Experts of a small language model: width 320, vocabulary 16384.
Below are experts of layer 5 (counted from 0) of a mixture-of-experts language model. Rows are named router (the router's row for the expert), up (a neuron's input weights, with its number) and show model dimensions 0-63. Each number is 128 + 32 x the weight over its row's rms, rounded and kept within 0 to 255. Numbers have three digits each.
Before each expert's rows: a language model's description of what the expert responds to. This comes from a sample of Wikipedia text that the model never trained on.

# expert 33
Description: War, from, with. War in World War I/II, prepositions from and with, and place or institution names such as York, London, University, Kong.
router:141173147142136125164067148120126125109098070051175082197157121067165077158121099112126090142080048131068116185119151132127146136139122202107104114127159128129133144101124108165093071110104131
up1:159129077131131103157062133123103153153120090152136097131111167119130122160125116174135129086150120146166117135107160137106130132132071155118113106167105086106188142140110174088141153127162187
up2:149152143161105141125085092075154109194121154131147168078178129144122084109117082152152110171099154122110095128103150125122086059097088145175119135141119084106114131174102138122116148101174149
up3:137119122146089132077124178155109172130137121145083123100169168100107110121144084068075124132149136124135150109122132117144125175129140136117181212117128151136134083098123161100156081133123122
up4:087062100060166129137131114118101099161116137123118144148061184154092078126118152167107166145158108139101144115093082151063134154104133175143125157222115093126081137076149166138157129128142135
up5:153162112143110138107120160154151188086135146125146140119162133117157160083163166193153104177222133142103091176101073137127125101154077104121071097119127121063102110127101149065127129174069136
up6:107113115185090080139153134149113156162110201137115138082120142092086153158119153147126137127154175114072085070134158184093125087129094112112116110131068080066143090078156121167200077108135120
up7:151141087169082212134141140163117100157113128138113175112112102128088154130110092122146115132175143071153068109166115180137094133106041158124096126086139114137106104140089152184124157124110162
up8:099046175099113138127188163152165108177140124112169185128130169091114173167144125091145133110144103179151143089154106152142143105121169156073097198142113196128132134092142224099172199089186093
up9:114124130141093141141123094179155168134091133111145106108170147143119123175115187142140095121095077167124167113060071117080105054054093151108063153169104113178159167163162101134116108131151105
up10:159129116120072171128078180163084131137114140111180139135164135190118139096115165140097104180098084115146131135161149160147116125131120158107134108191133117135079173119144140114131105109114175
up11:164127150135193113137097203114210164130091115141055121129102120136084139153124121118106122083137112058153180141153188113139156127087099145174165163166100075180175149171157122156125156113133101
up12:156106145172050147120114157129116132089145137088068148128158125150146145193143153127122160123104111128206111081085081106110189157158168192180139102080129145108080119175104155073141084139151124
up13:110174140151085073119116197168132163164195128148120151144125109095108105065169107116101118132149150096145112128111125145128147157205145132142099118062093145144144103165117087148131192086141146
up14:102101103158095100151124154108172185137092195147095167113077101061126105186184139086142080130080141150125163122139122118134143157188146131090146129180093107130163108164124112143128144107119108
up15:055164154117117105128125142138132114169124127099129144138152130045126161127150135147157139067126116207146139156168110047124084163130134077117111149185164146135139159068141200155096140144100154
up16:125117134183134088171158103111143156121083119143094129175064065164143101134152138130160099191107091146154117107110159193105141132144128202159140149187079094156156147142030149047143127170095151
up17:152148111146152114086207099141128127123132113105130133086177108050134114102140123095147125168163147154173124118122148149111144112107135152125120131115125175145154120124159143168198140094142067
up18:062095035138099130063140089067175088109177064137155190139126166136144133158092127101142161133149107154128137107050128103136128110149111133099162062117165121175168130133099138143141099097177127
up19:127095129081156107119169138122102134147133161179058132130053127138121097161095170169097169133102197202116159110083132113081096087148072110158118127133078119185176137112133118156157081112133110
up20:138051159187103148128163114116129195099144152077063131124095102141180071156101064107194101072179119099106128153171120063117101173149144190118127101119080131161136132187147136109132133095145095
up21:099120176154072174151168124111141141120120108137090158126081159141121076110142152071108116163104109240151120157147152114072132163086172169132117069166098118107123068056124169138079124175134155
up22:126125083095122097048123119110145199175103076110120124084164188132199113211116089128129164144186185145131153117142128078115088140095122117117128166133108159102151170223079168161116143199129122
up23:117078135085082110141144108101080104105097115173140147090114137116131091083168107157153094120048115127103122106121152129122146101062189108117098061162097077119078082128199137152141128077109122
up24:153040158181137099152194157126196142122130134126153120182127069124123111187143110125116149169117110149116085047165093164094121025193097089090148135123144179136110158127171108120126086162129151

# expert 23
Description: Adjective/noun suffix pieces. Suffixes like -an, -ian, -al, -ion, -ation completing words (Caddoan, parishioners, vassals); also colour and material words in building descriptions.
router:144143129091132117172098172136100129140128114093170119169137080110108063129117060084082084148130099100119128216158134126135138182156133120120127088096126134131141111129123095140112075131096182
up0:140177094156119117138121130120092093144091097107110138123078125128162148135101117140116131149090097156118111102169175151123084103120173159169162119190098137111138086123125161088146121122166078
up1:050121141132118118090080136096159087135128123123123171098155124088093106117164058114231138176122160111123188156164100112112094100139084134139168092109050125121132155149112106125162115181172047
up2:138175118109048068135106071133100159131183109107132156155103149167108069154147081063135123112122124156173150077139158185089149141099144133108103141091107077093098135122180175196105099169125169
up3:111131179172071178079150138150128106080146155171156089125104137103131165115148157149139183135123164120180059173132192136087131136078162153128148081118106163194195075157143152119169187115144143
up4:122154130201124186115145127116113141146085142078120159113140124133186143146140150115123085135179150140178098108077057122134145101132149116148138158156132180155132125142107197116149098128093134
up5:117079175161105161092141130182106145123192125113094075120053115104141132090120084120094148138122154158108112102155109168152156192087114159078188070106087126140092148127066111108136139104187164
up6:128134162107164152076143105091107187146111125118175178121107175107084145173163119122073184164098140100124123157089097120115086113161056145084176148120082072104151103111156128122089120187190095
up7:174075102129080079128103115054109107075090071158113128036110104089146129095104146138153098148119147099136136125111098127125087112099150119157104089169167158160095136082116090153158134123181130
up8:114069089144104139178103089134114093141148116125108140166125048128094131147206115137154134127126172122145119095169115095094071169076075163131161133132142088077161090135102166166130096148144138
up9:157112127124167143163153109103175204096194121158124151072096101098135094108155134090136172142144120129110127139127109193165136158089064127126167126128081127134090120111090158136106098128123139
up10:111139111117107122128151134107136058091103159164106106110151134121091093153066105114106121102131146098086162116133146202132158127120169166120091119142126131125096126114153107109147098076096162
up11:166098140081162132082149143096127175159112125161078172162054120094132105130101110150117140053151166132164114096199144098125125136138138221153173149131144130134141135050077204089118148094165164
up12:064065138082131155119137182110166158161184117146143127102178186161100123150137095152157126072152135151170157088091099108157079142099123210108114105055138126170116134148186133136169133154101135
up13:045154129089132165116182176121080145103106124173095185088140133088160163161109154070106118179168135139173122070109082101137126143152171147184136146084098103142092091106136098136129094096135158
up14:151146107137101107171090138200079132143089170108107113175115147137162128174184110132149101099091119103120141170113124123144130132156105123081122125169098138147172148112116137097086062134120119
up15:119141145111125192146188116174123113114119127105070107166095115125100110220124086149149134157124116169132165159127108146132091136153086085166150130102142133135106088085140114144134063090116135
up16:108134074167097131079114138043170138165111181160113125080155145089182132145161105111183120182121154166108156094124123156168122144160133145107140121113106097172147200160158134091183107129148130
up17:115207144132119147107140140123100135217061172092081116083092152134003124177139136105123105125148134151167116133120104120080150095176141185118151137151108167089151151134123214106128169074107055
up18:076107101139145172129143156090141172108175169076168118116142154140185097170126135127123148148150138182181139145112129124122115127114107163143132125183138089136139103183139161112111104186091124
up19:132177169143178138134133136128118146197133153097120195110131202110108118169160114163095163238192099107119105153106152120153136124118149175099128112080178155116164098154085134076195120121118115
up20:131074111152112122121169144072140125177165143115150133118105094162131119142131145101121147159149158162099134107167135116176092136049211137128109121135171079155132115062078102091139117126138143
up21:159105140127128110173138179154121152137151173138200091093131086119139126052125214130114162119141071110147116154112182198132171149132104162114150104201152105089062121104118160154172138130147135
up22:151136100173108120110083156134150083097143170144158159087149100180151141161155128141078124107108093142171109121121170082145106057141084149093158175095119104093149135143100122127183085175118179
up23:080078145097143120186120156155149093131129158130127128121098155104173189158122123143148147145177135134094150165143150136071090119184162117151137115131105073079082096115198129166169107133095096

# expert 2
Description: Sentence-subject nouns and pronouns. Subject nouns and pronouns before their verb, mostly in census and election prose: "the population was", "It is", "that represented".
router:161176136078140088128075140119137118152120119126182122162187098099159084070151119095100097130123118122091152143131101150130141168157145169149102128060162172130130174155130109148108131105081196
up1:147147093122171172078112159142103153135124090136157143141115107080152128155103097126136172134145132161099143172089144056074082144132118179131071113116084133117139071136134168173104140159107109
up2:114142171104101130070127093086067153073112118110105212113162103147122139107123089145161101178135104125141076125168121124118097153117175118127185142094166098124125154139120159111066062128066113
up3:135095125135054144127086165138081147063205157142084138126140141125112120152187144132124117140127152084119140137165150102106165132154142113121136070162138108084090138201114149077139119121151149
up4:128149130167124076126149160166090115177124147145082146118117149206130195163119150122134084104198127129103113095139134112138123102130140156189101143125129145153052137134161163149107110091128075
up5:124121131164076142165148138093150132131180147131158131145141145184159077187139095152156179120112225126120082158116159102154113143070149156129104173133112089094111169070156131149141149121172144
up6:102168101171075117087107111143133124141075081113109091159146127158072106111089134152123121103128146131152130092068152136119115127132104138137189128214137195158109118172142183139135133151111126
up7:100091131137102088112116104097105090123072041143135173136124202107054108092129114120161117110195102138128141067113105118130180103107118123098117133118122173112141101165149121115128174133120173
up8:138136074128114110165119138110079056155108185113128160132113096139135094103103184145138103081089082226143110087160131106134154098135144207154149160124113124130151103096111133075139145157201150
up9:134094167192143143070131154136088097200171131209172164099158118082059115088140193129124137143105058157128172067123148129063092149143111134142096177146067117119124131146085204109124187138116065
up10:115131086133179099085171163179114167070163101114186105108169051076190160145095127178150127189130131134100060134149121116146102108078103123097120139100137180129156120114095120176126170193175078
up11:127138114102093170169115110139051135158148105142110102158125088099134135202144132043133170127168089152159160180138107165097115099072132123091128125125104119122131149143138122154131190143150082
up12:086124086064132132093082130118089121171147113122124128065137131179067124109155145123076129155167171152100157137137177124086136137154132110178122135148075160089074106090127150126196115118098089
up13:178121057087128154187123123191146134136144179129154136145092223188160114119198100105115139156132121142098086122138148096099134132122103086126175191134139121105157128074141161167194130181122103
up14:102126183127141130089080120131100089113102108084111088163108071142130123169067145148165113128152121107081138078110108118120162144061141158125081112141107138065172143134155134208158178119111087
up15:145125102140125145119144176143173177154147127092140088113130137125092152091171113144216176182147133097080083131159154102123108125133114135091153093113135126130134137057139105139139180108147093
up16:045190168086117113109125121156138130108128177143124085122110139095159102116098192177110126165165164083111134119116159139065043107124088096089102151124128170113100109152084119089136096144112164
up17:129149155132174073102127118094192202200127097115118122113169153170078150189110094152165142088144150165127125138128095133158173130096151177180068062184135112153166148131114161146146127144169141
up18:128141148104079178112143114104117102133150114133123142095134126096127150160158135116134107089155195116179081147141085101075079143097133125132125133197104093144119116100126155105124177095131112
up19:112112096108136091132137089147107103130191067178137134136150165101099163087143114116167131119152165155145174122075134169171125163064115109101126200132143156189180126088127148110120176161104169
up20:053089173131120120109158165078128129096138108106156192170160112091201093155177129186131143145119106134094179138160139121076176108080165155143098160145172161139116161131111166079168151100116089
up21:089101112112128144111129092082171161137150123131174129102167143115131093136164128164158177149127108163121082128082115090175108180156089163133127102130132146131119147110078117127125097152124154
up22:127143100116108150127086132158164106161086138174093098067140151127145102123147189141150160107146207171133145121135162153032055110109139107093122160099163161175104107107125122084088165120158137
up23:124119145111174234122133082096123147179191160154121135153189113128133142151163175170168118114093122137110151129111113110137094096083146114091115097128097120143138166154137093081136157206141118
up24:053149198155167126170104108128184093165119102177150175134158123115071118151101140122115110099139170174116144085113113072084090083090203147124062160140063105092110105164116201138174108099123131

# expert 36
Description: Organization and league nouns. Head nouns of named institutions or competitions after a place or qualifier, such as American League, Party, Cup, Championship, University, Department.
router:116126168137111091164089099114154093104107106087186097165175121095153110148137101085151083145115086087124156169180111153130175144144114157106122096090199100120121147132110114142056126086095154
up0:139111091137132130096184155109117132165124184174163115160087138125171158166156184146146135184169143131131152117169040034112113136155147072125174132155043129178149170131102126125139103161100105
up1:104110147195078121178108203097183118115238126119150162105133120124145132126207141090151119212104127184129142141049131120146153150078146184160209124148118115178171172078100181136121156117124127
up2:094142070086090133151192089174127109120194123166125141111150210119078132128099192143104147122210123147118158147153076147073122162127119107099183091148122125117118125130095120103190115098130153
up3:099193115165138163169150104111162109164134158158130149179101190131083166135112064162140098154195108118192100147143110097170083077086195105084195110149161159132139112098150176141131112119115137
up4:146132103144127136120110127118142107138117099171127093053146155138086094159145171105127132181110112122157167106131175119158128110129157101116162051163130162116114076154159159145129153128106119
up5:132103144095129118141165120099105153120133136098097186112131094179099160139077149152087132149091130112130086075156113138077135093142122151129109101104154085095105167185112159117092155103168124
up6:108134156095131078100124116124214147054185136085159145084159085091097189127142133124191144159124091140168157109112040100123070131087091168123109094121133102137147126143117108097122140129192105
up7:064149042143122094149216066206160201125089093143121097128191136096162109104065150104153119130146140106110125072149203139117107101135099116127084167165129101121148104122130123128110102098144113
up8:131148123113107100108152130083120105110119173118146142088159168105136188085087123172125178168156097129154095134129179136161128110098140137187101179157126131071122149144121208140140160130103116
up9:115054105123086117145104076104155158101115090096160137159156128123172157124177088136117155114118121075131125113117124103119147113166127141120116139130126135136144163172183104167092125148119144
up10:080084146098107125146214085147116110129105097122138127120185172119145168160190194098171213164103169148120110103123099106106141103040082185185118138152155078105112061133150119146111134182142120
up11:133092126163126098153143144153160108112162141105124201094088170175090153175130146096163129145159128091118170113123158125095135136065123109116128147134168159144168171094096174165070170150150068
up12:152107127137123126164115119076130114172187149120123137154100175139074169072137161161135157154132088125028139088133161117123083125127089149090090129186121103110157170088125223103122130119131190
up13:140056138142105146089134138093115138174158103119124077115167171132169116102060137151172230053159177118163112113107169174111090110136150166123154168125111167172111127146131124122129182151147116
up14:115111111144137094080123101058049140179095048095115109133157081115115160114085124195125158113146140162128063122092161106178124117141161115135191168199136066150081147114144072101134143113098141
up15:027078147146093157149113114104098123135112146106114075151077080080184139136070127199100122116134102158114109116128064122099139109078107098151119161142131101114079134134121193118158099111135138
up16:122124116183189179125201123100092072168103121180118111138081068114183096161228172139173135117112138160132140143109154066114162143110103129098159139082158124101144169166136125129163176111141163
up17:133032097135091120118170085110166135062152158118161102145109090111103095163136134123180058147163153072177135087064164208090170145116098117101115120154087098114104138144100097152098148132129132
up18:125061108126100126128184078102077098110069142108157106170154131152111136128094126101169090143094130151136134113133145180094095129155140130127102114147153162172146172127154189110136136144115141
up19:040100150124143173108112154135142097139109135123114154149163133177161141158130147137125071160133160116019103145099116100126088094053120083149091191169130117184172165101116190078151181133101131
up20:116151077130059159123111107146116097075151132115121160097123121169162108128141202196167210153158112140126104092132082042193142135075146097153166119148117121099171147152088146186086146079145134
up21:161090092139114108163206117141099134144127069115175105155120123097175120131076151187146118148151140140100080094156061110088113131133121156135154133183148150136198136135128146063076170138168182
up22:147130114106123118077150093111120114137111086108100105140060148191106089094176115096096130120152106122095134087128121172089109111130129148099099110131124159114116144162095147147189099138162141
up23:081155126152086072131139114145128130104125106118158065135104092172147144139115114201109131121151137132155119163095134115081112138151145139063135083149133146118054108131140117093142096152109122

# expert 9
Description: Early pieces of names. Early word pieces just after an initial letter or syllable, mostly in names and words like N-orf-olk, m-orn-ing, Ordoñ-ez, plus year ranges like –18.
router:159152158117134095201063138126101152161091130106187061155118102161110114108115083109078091117063065107095157187158130178170161174166127151130090089118131148137092148177094122080106106119105149
up2:117177162146114183133181170131145171132157109158152099105190154133120119135186124101129136112189094153088168163200107079131152089174147170134057144133126144111151082168132113136131146207148135
up3:086131101127110152135121097116102127152173078135085117185190107128080146108173132156098079102142118158139118107115104164139120163056092147082126115164121125102116058145142142085133133108132094
up4:082102085164105112174093176124165139137192116153219171117165115145079122136135147125165108146123105095190119153075100150125137074035093132098079114123165124161152071145116142132132134182122129
up5:113111187140126161184096140180103159132107142181130167101171134143156151148155096088124154112058074129153129147117175117128114130105112156078121124189054103132168069098131185148181163159165095
up6:083090130149207117151136153144164164117155075134120156153149122065085140113142137110106145112179150137193134151078159098073101132116085161090144080146083138114082149148132143114195110098110049
up7:181102194141183119163188202107121055130147158109150104161142138141135094167176117040141180126108102194077122171146140163128147160077107112141115112056132091104130105161155109067181120210111115
up8:134103105094095129151104166205118081098090136126118129059121163145088169100181122160061126147139124178162096151145108121154178189202110132123082160168111176156161119121112223110055127156154139
up9:036144151051085113161170169118111113129180135166138175109128126166121146101130154129121173108139092114167171025113081125137136078130123174135086097127134140134124135113171097122089130157104096
up10:086091121129137111089191063106126145069173134109194141165140090077171137175173167077135173139079131119114142145121100143096164086148109137097157105117117101134092160150149077165138144156187069
up11:128052120133019161091125132155095164160178094095169162097137101116111086171149131175119157166123117152162126077112103087128155136159131156139153114142119157087178109137135159099117133140119132
up12:176127127090094177073132094142141061110096099124096115119164075026180118166119153081143137137146141143128176087113082098148097160164097106139148115081121074158166163181162203127145117101184123
up13:099128089054124097157133106152120123152139174205101183072142184149086096108179158113202146156123119189146141122118115147127101129127070095133121105154078085109159141138105104090198089185169124
up14:172131129092135070115154071127132190159084127129093134142063101097098111129120109173127088189145119107139095116143157144178114111144099174127094097144170105171108090116140180125195181094150143
up15:077097100118158101131190161126065161113147107121168109140087114143151092110149105091118163131109106116095128095129110137023088124120118131171159146138060083112116113169109097112211154194117144
up16:146085173167062146121174124159136095155072149122063156107073121118088136158082164082135117116173166115130131117093133169144145154112094061137155108177092093083115085118143178158135111102113105
up17:148175133088148152170163081160202153143146088161119180056161134155092139185095154162109161137120088130141169106151144118169150144122143164118115111128080165207138139103134099082113156114136129
up18:169128125131144129095130119166127125134125177150119067128126101125118101122117090123104177161083113146119149146099127146129090104055130164192075123126127081131119108158201119129192183166219097
up19:083109183134176138138120141068195119070159122076128145132176135161107150093157148115088155137138154138130118098130068136124133128063118156132186185174159157109128077115096107123098120144095155
up20:142089178095164157108174125124170114173121106100131153086162175085151121046172137106124113088088107124135098105112089130100162078151125167121101110130107178171141075064077139114113150116153093
up21:087129116123106118126134101148070169187158147115089149100100089130142154155135128092134133125167148210134142075090104177088098141145116174160120166180100105106105127121138152146134113093162126
up22:130080132190149144131101115124132159174132108145138103167121124156153160107151182132163104174121167103191133133144162140153160115153106161089110115110092147150124082099108113123140151114181180
up23:110115080064103105171082168099139135099102133179169102078159135138118087057152184076103156124138111141091087082082121131139118160186133121114165118144090191143070083147094109152126159184133134
up24:061100235116066151158117120122138098123107125183148142131069170160111142114102093161126151109130140124119139115101140132145168128112162089087154111162153153158064145147108104176202096141140125
up25:116154143088141100155146108126141073123140162180062126100189094136137130104141192114117105140123120140081151144084114144079087099126148145037089080166111166138097105147098107093135139164152112

# expert 14
Description: Infobox field colons. Colon-ending field labels in infoboxes and lists, such as "Fuel type:", "Sex:", "Class:", "2:", plus given or middle names in name lists.
router:171180141096151043172093129132122161130133132107111086160143117112171088071139087113086075130133129110094109170107144179155127174137100136184093138102177145132146137163097101127098103119075162
up0:132081096121081126096109119099162162162107081125105106138079063105164119100104125119103196111198165103078098106075075042100154143118131154120131195116114133108079115138158130170122129087094143
up1:187106147122104155155168073217157098130108136105122121139157137106130168152134138168115129133141116142145139152100097098118173201148066162171118134103187119101160157100193164092094148158150094
up2:112150103122090113101178089130107147109150087123095081136155106137164079154146078160161127175119146153111105100085124140152155111130105119136119129179166129199117068180116151147119111157115115
up3:115148176110137113153163105141128166184148122148117148123154122177152144150141103072123083056128168132178125068145116147134097138129090132131117161099153138121138113095135205177127147168118116
up4:170113125150116134108102194178140112086115130095061148111104161087131106164123120153106135121134177122128172065150140101075087161130140138160165165142103148150139142142129110087114151147152080
up5:111151104149148125150122196094138130164084169112101137090119195144136089137067166097132116087115144126125135131179135196100111173114142146146166099201098113084173099140126153158200085148125078
up6:102087119111101166148157150150110124074148147099106137099129155164202127102145126080101111091120133177081113160111145076112177127137189149125143145141129161155157081082185102115130105101134102
up7:135103114118151146111187091161175221180133080131112173138018108108194176172057134111113144162093130142152087070132148122141118129100114202128144094088107147112119127165136127141086138150098076
up8:090150103126130099155142061102131138096128182139088068127060114154108146129159107106154133128111146210151083129077186126146187098152129138121134173152031129112129172093240145147154117103091133
up9:150135073119129135114085150094207141110136107160108141124143089094137094132145126167093133154121164158125128125107156100148102128114125197175123167154157156149171174092088077078112146083173137
up10:120140113163117107141076099138189119149121107155092125146127050132125163136124171102083140102130161173137123159175107094121105105052182123087103155150125118095088148122098094095137131161129082
up11:071111180130123136131156147157188153117155139107157090159050146099103096134158166078090111133091202117134149113140116084094087156161137148111190147117101112066161132100163156079093085172123127
up12:110131100172107123112171114099182113113210109180118095127081123106114116120129130100116106113076165196093119119166143062159043142095135107133185125160127103099125136171124154172139149130152173
up13:110096103153028108116132114120158174108086137107114093144181128091123113153142117140187250167125164157172078183126069168148141149125131167122187131127100095161148109105127144143128104149143042
up14:048101086121139127154128119169160171183168094171138116094116191081155091141145205110098081138111174138106160159141158147067121151148101193168113133154096186133158140068109152094166138113116166
up15:106142155167144063151148133133206115185147149112097136098147110088169118149137145099098132168119134176099114130166078126147122226155135080057114125139113154054130108156094147092143122177120156
up16:092134147141153130102121113104160126096140137134163117101128087081090193115138163124132123167155086110157138103129075081109126078123132140072046142151162146120140166163175218119182087179128109
up17:148114039134137129131095112106123182129114121136048129173136108097149159138085183161137185143111148105048151065119154123105092095130112081114066137143154094160118144125108098114124136127098211
up18:124154097165103187163149146131172140166158112127145135141127141154116184110128136056147127166164108167140083111063153146130081105126163154196163162125125104086116148085124160183084172177096118
up19:149134132141077072114138169133187159132182111183123116167137193164144131141111115156129161127127157132174108157067069093116140104040130219151111150164140076154139117119096183137112140165087156
up20:118168135138122161100191141164181111191181123137107145099146193155115113154169117140063112155110145143150144162083106107162148068101066133091105160130114071118111065149132144146202090128126139
up21:074132119143075167162169119143075121127079151155096130141108160104094170134129140142105138165085119114129107131082172074124099122106116116188148158185132109119123141117102096086133131160100096
up22:132117111062133119103161117111170100164190152144095100116107113119120131109160144194153132065202190113072135145086076127141083087099134163114135139180090091172192127179165112152145124118117119
up23:073068093163101101081109149089111122136103117152134093116120095132159146111123086162185120173143068091075142108137096121119105060130145151087125163145148087163099100096138087161130100109201064

# expert 21
Description: Mid-word pieces, mixed. Middle or final pieces of common and foreign words, such as swe-ater, she-er, Geh-ry, del-ivers, plus table pipes and CJK bytes.
router:194134176151125100178110110151094160096127094076127093160125110128158088114122079138097087105110111122078116195166153120161162161124111141191092106104145140146156128126055043133080083128122151
up0:140104154113135152153149131119105135141142150101101124149140184063142120167108095130124076130135139174142197105117048086093082123127087077125127124161115138128169207147106150147130134121161168
up1:156108163139126147157131157110096100078172180197095103129115143168142126151177116130131124118105178171089174165124161099188099067098090090175124169141110096131071119150183101088178121080164123
up2:132138181194139148123114112145170158139179065145111155136144116146149159114176166135149116121116100131105136169139085161141091151122071171124145161148128136145166148148115140096175077136099132
up3:111108130113095146104137151072107202127165195105177145150084084158060151081169102110120116161109145193169099134088069064089186104090198108159104120157140153101125147157144146124144094133064106
up4:182158106145104120133121107077099152098079097130132141118075135082112172159146106134121163101151140096138135162116080108094078086157134164153157150129141172140115144167098104128171112196078129
up5:165074137104094144134169182092152145118159134128173134137034145114089142135135142117131125166104207097180095137137168163162138054181123133097145065121123171164165058163164112094160082131113085
up6:067143103141118147126143133110144172090182122117133174161185105074147079085125182149128122160105168096148181134175126079144116117138167142180131139126062072172098123156136107126150113128176163
up7:098132122137124121096222108094156147118148066160142159125137125104143140134087123146211178057108140170122114166152088144135118156119058127118101125170108125174077069118089128202124154192157118
up8:149102146205133142111188106141070158118107072167097108144151134165140162167110128150159082140135119148110151117171117093160089181179100057125168115109183122154114098165125120079174054140205105
up9:132109193121124185165186151145164122118156118134127103045123080119087136148179161103158096150101149058096064102134158110122129119145144216126105070089137111166079094145145088093130155179157107
up10:149184095141137154112177135124093130089141170158155162118098093099058132146141124148182109112153146229114117146170119103121101156156137130157088191125148105113168075132115141108113169161173124
up11:161170135179105144150103087095104153121133151140088162142097109083232117063108149101184198119109112139110061152159155117132098103074109157117152102114169085151059160145188112129139158150180060
up12:076170118180114173142107127140151128134078162139097183177161156080156110078161141125109145112106154105103088158117108155136072139112140143172203070118095082174145108156136102129109123116107117
up13:149073124114153110127184165141126091127124153169134135106133110079104137116156130078099129106146168141080099119134104096135087080151099195188138120136048126179104123087178159100132218159153138
up14:108121159127096147175143121106112093145144116099120109117169121112090175098122137133133091185177126185173095121159101128169162098117148109123151176096092148134153146122091153114117157149165134
up15:128160094169116122145139212146158088123109183156141147141095150151096141148086156124110116094122109130099106086147077130169115094162126085102099124101173086180101132104094112095159121061094125
up16:064133132162104125119168208090143086157095129088126097136120101122140167159107086140134105096098135159135124144144087136114141096125131112103162181127169127126124115105096147149168140162177172
up17:141145130159151142136079137124109118125138127183121119102133136136141116159156130183119168142151119136127169143114095171136151142135146167096130108121083099103110100131235150113159093112119108
up18:079180124089098167180128146138077089083129237145155154137162134133083078167173191163158108124152124119130122123136161145108194100133121121104148117115111153117146143188094088139149177114124120
up19:122157138129054167031130146061127167103127085168145116155150131144173143178108077178139174136126082062170152118134112109123060107156066106162161088172133127139179121115171179106165147181123161
up20:083135126103123127094106185065102143167133125125165133103104148143115122141170065158159123115105112182164133115081137059099120140176138083078155139139147139101183154161120113197126094117117083
up21:101127162092127106178081129157077127113120110158082132100197129175123105106096119115136108127191127123131114160163156131170146154112116090142156128169158088091175068130156111106147060082114123
up22:123028111104125111152078106121174161074177102080103128124079121081103103060125113172137117161094113145111125120111109164105119085128166116042136133108065081150124189094126157174149118150090115
up23:091177158141076160108081135123115104081146173116139117156143137190142150101169142177125148109138140120130130097132072151154152150139100086133129059153114158172122122161132139129108113160121111

# expert 59
Description: Word endings after s. Pieces ending words, often after an s-final piece: -ing, -izes, -ers, -ator, -hold, -osaur; also us, ago, Los Angeles.
router:140192136110171098181100140113110134116096109106150078130137084127149116119140094098121065150107098133078113164180140174123155189146131145131130111055175137139153120116095092135105100091080180
up0:141114170100117151148123131051098171109062143154064155093131113158169119165163153102108135124117156108114104129145153159132118134146125146114179069097155099074160121148180076116125091164162079
up1:097137083152107128162158126116131169096230161150157109124141118164107135144188149116078111130190139171043149116116101112133146153129105146062088138142117150136124075148132138104146116157143152
up2:129113128140183108104137167078177142136115083108030131114111185097116195119124136144151156119107074103117105149163099122117130168103138133110176148142154154147148106128095129117116153142105147
up3:177171101133151140113124066125160118145129095107108127069091090151187164138138150147154100119141158095113120097153101152079161092115225152104138104117146134082123148165130113096124148118102122
up4:096182134166141076077125148061163162139149131143062113134089151149118126143129186149207143109153168129158071121116135111160098132121141101126143141123145114111177056083103127167123102177093128
up5:127133122069104190091145109199144066085145096149102093141165170121134169094128101118107140116093170147128135142103158176136156141187112140053136125136113163118108146148127079061087182174102109
up6:149195076117140146133117156144144105196107126095091078078092109150087165125135118189109105132065103129113127099169132119132164104195180165131169140065103151130141121103128115096171128103178079
up7:176116124109103127119129122147133078131139092080073105136111069148097184094116125154164120137164097138171076140128153138027150150120140167116086161207159158153130090146081101158074099184153036
up8:131118135147102131106108161116127136103084090068110116114131110140134128179101091109175078148254156139135173089173130113111106141117074185189136152150164098141148122081149164086090113127146089
up9:149133123107141166135145134097076140127085139170132185096120166106143142126115112102098074120099198169141095151136105143144116073123154128101158144125122137095050141115093174103155142096106142
up10:138142108176101150125181157133129136072090146116160105174084110142185178175155171075157148098135225118192103146104094163071127143174119179156114096123105110064086133108100084148119121192107151
up11:108130120112184145066118176154149149141234075188104145134166160170197132139080119119133181188067125102085076150157120095136079148096065149136153102151137097099168063165137168133188108122180170
up12:114148105100067138125100183153129148111109125145113109140139143131145106157158171166135086098145160107143112109108112134095155108102110136028139088115119151088161184077082181136164043073119124
up13:130106145112084187128125112124057080105069126123152169148084082113074127116133117094110141084123161189174212163144163144154100125127182176120174159113129144140108180102150195139120119103130159
up14:160121067055139105153135131141172179140206133160087055084117127119153177107083130150069131181137112090171124089132131146113216136153080088093134095094108147083106072129114149094094114123146152
up15:129034112129104209135109164113178116135179064150133154090078178135109159161060164124204124138083142129109106094161112144067097160144092099138105142116159175153188112149129175096195151110136113
up16:146126187162137188175138102193087182132111129116139188101145173092150146165114147103072100190178119129070091168095125105163068119160151107126156144159057068060085109122161127172146083124149147
up17:133096107175100121136180081118200224151123079139087175164135098135122155169114136143191174125105139140121122137165155107112110150135133179132152181097165148178141149083137138139143140163122127
up18:130141137165127193129111141138078123089126154104111140166088133135170162117071107141140075116127112141129140140125108192166081161088131143191120095157121138100117096074123115094162127160093098
up19:154145096147124162136098140131176133109196123171073118148147136145148194124187134157139149161178136157131117101104103107066118148110085120069108109083122072065110068111145134151074149126124158
up20:110201075111114140144094126136157170151149115223104103155151198113154154147135148101128139175150116078101170101117061092109124167150103104087130104102120114072166089150077147158150084148141131
up21:125137185084113139117125095113158092107166080075099111104195134151149140161156147118098124132153068111095108087158130162133082118125153138149140117098178163172114157158127118156156178230142111
up22:115114133133106083071121148099182170145144140169128107124159112145112148143125058142167168126108103144159146103082114114133155165130164095093149123128126126168122111135100131069152171137138075
up23:078137131079123147130124112078179115122125178135145089082146128125142172112133120195158120051095186127168086121164116143032153127123126083098152115142109123189096087125098235105128195114064146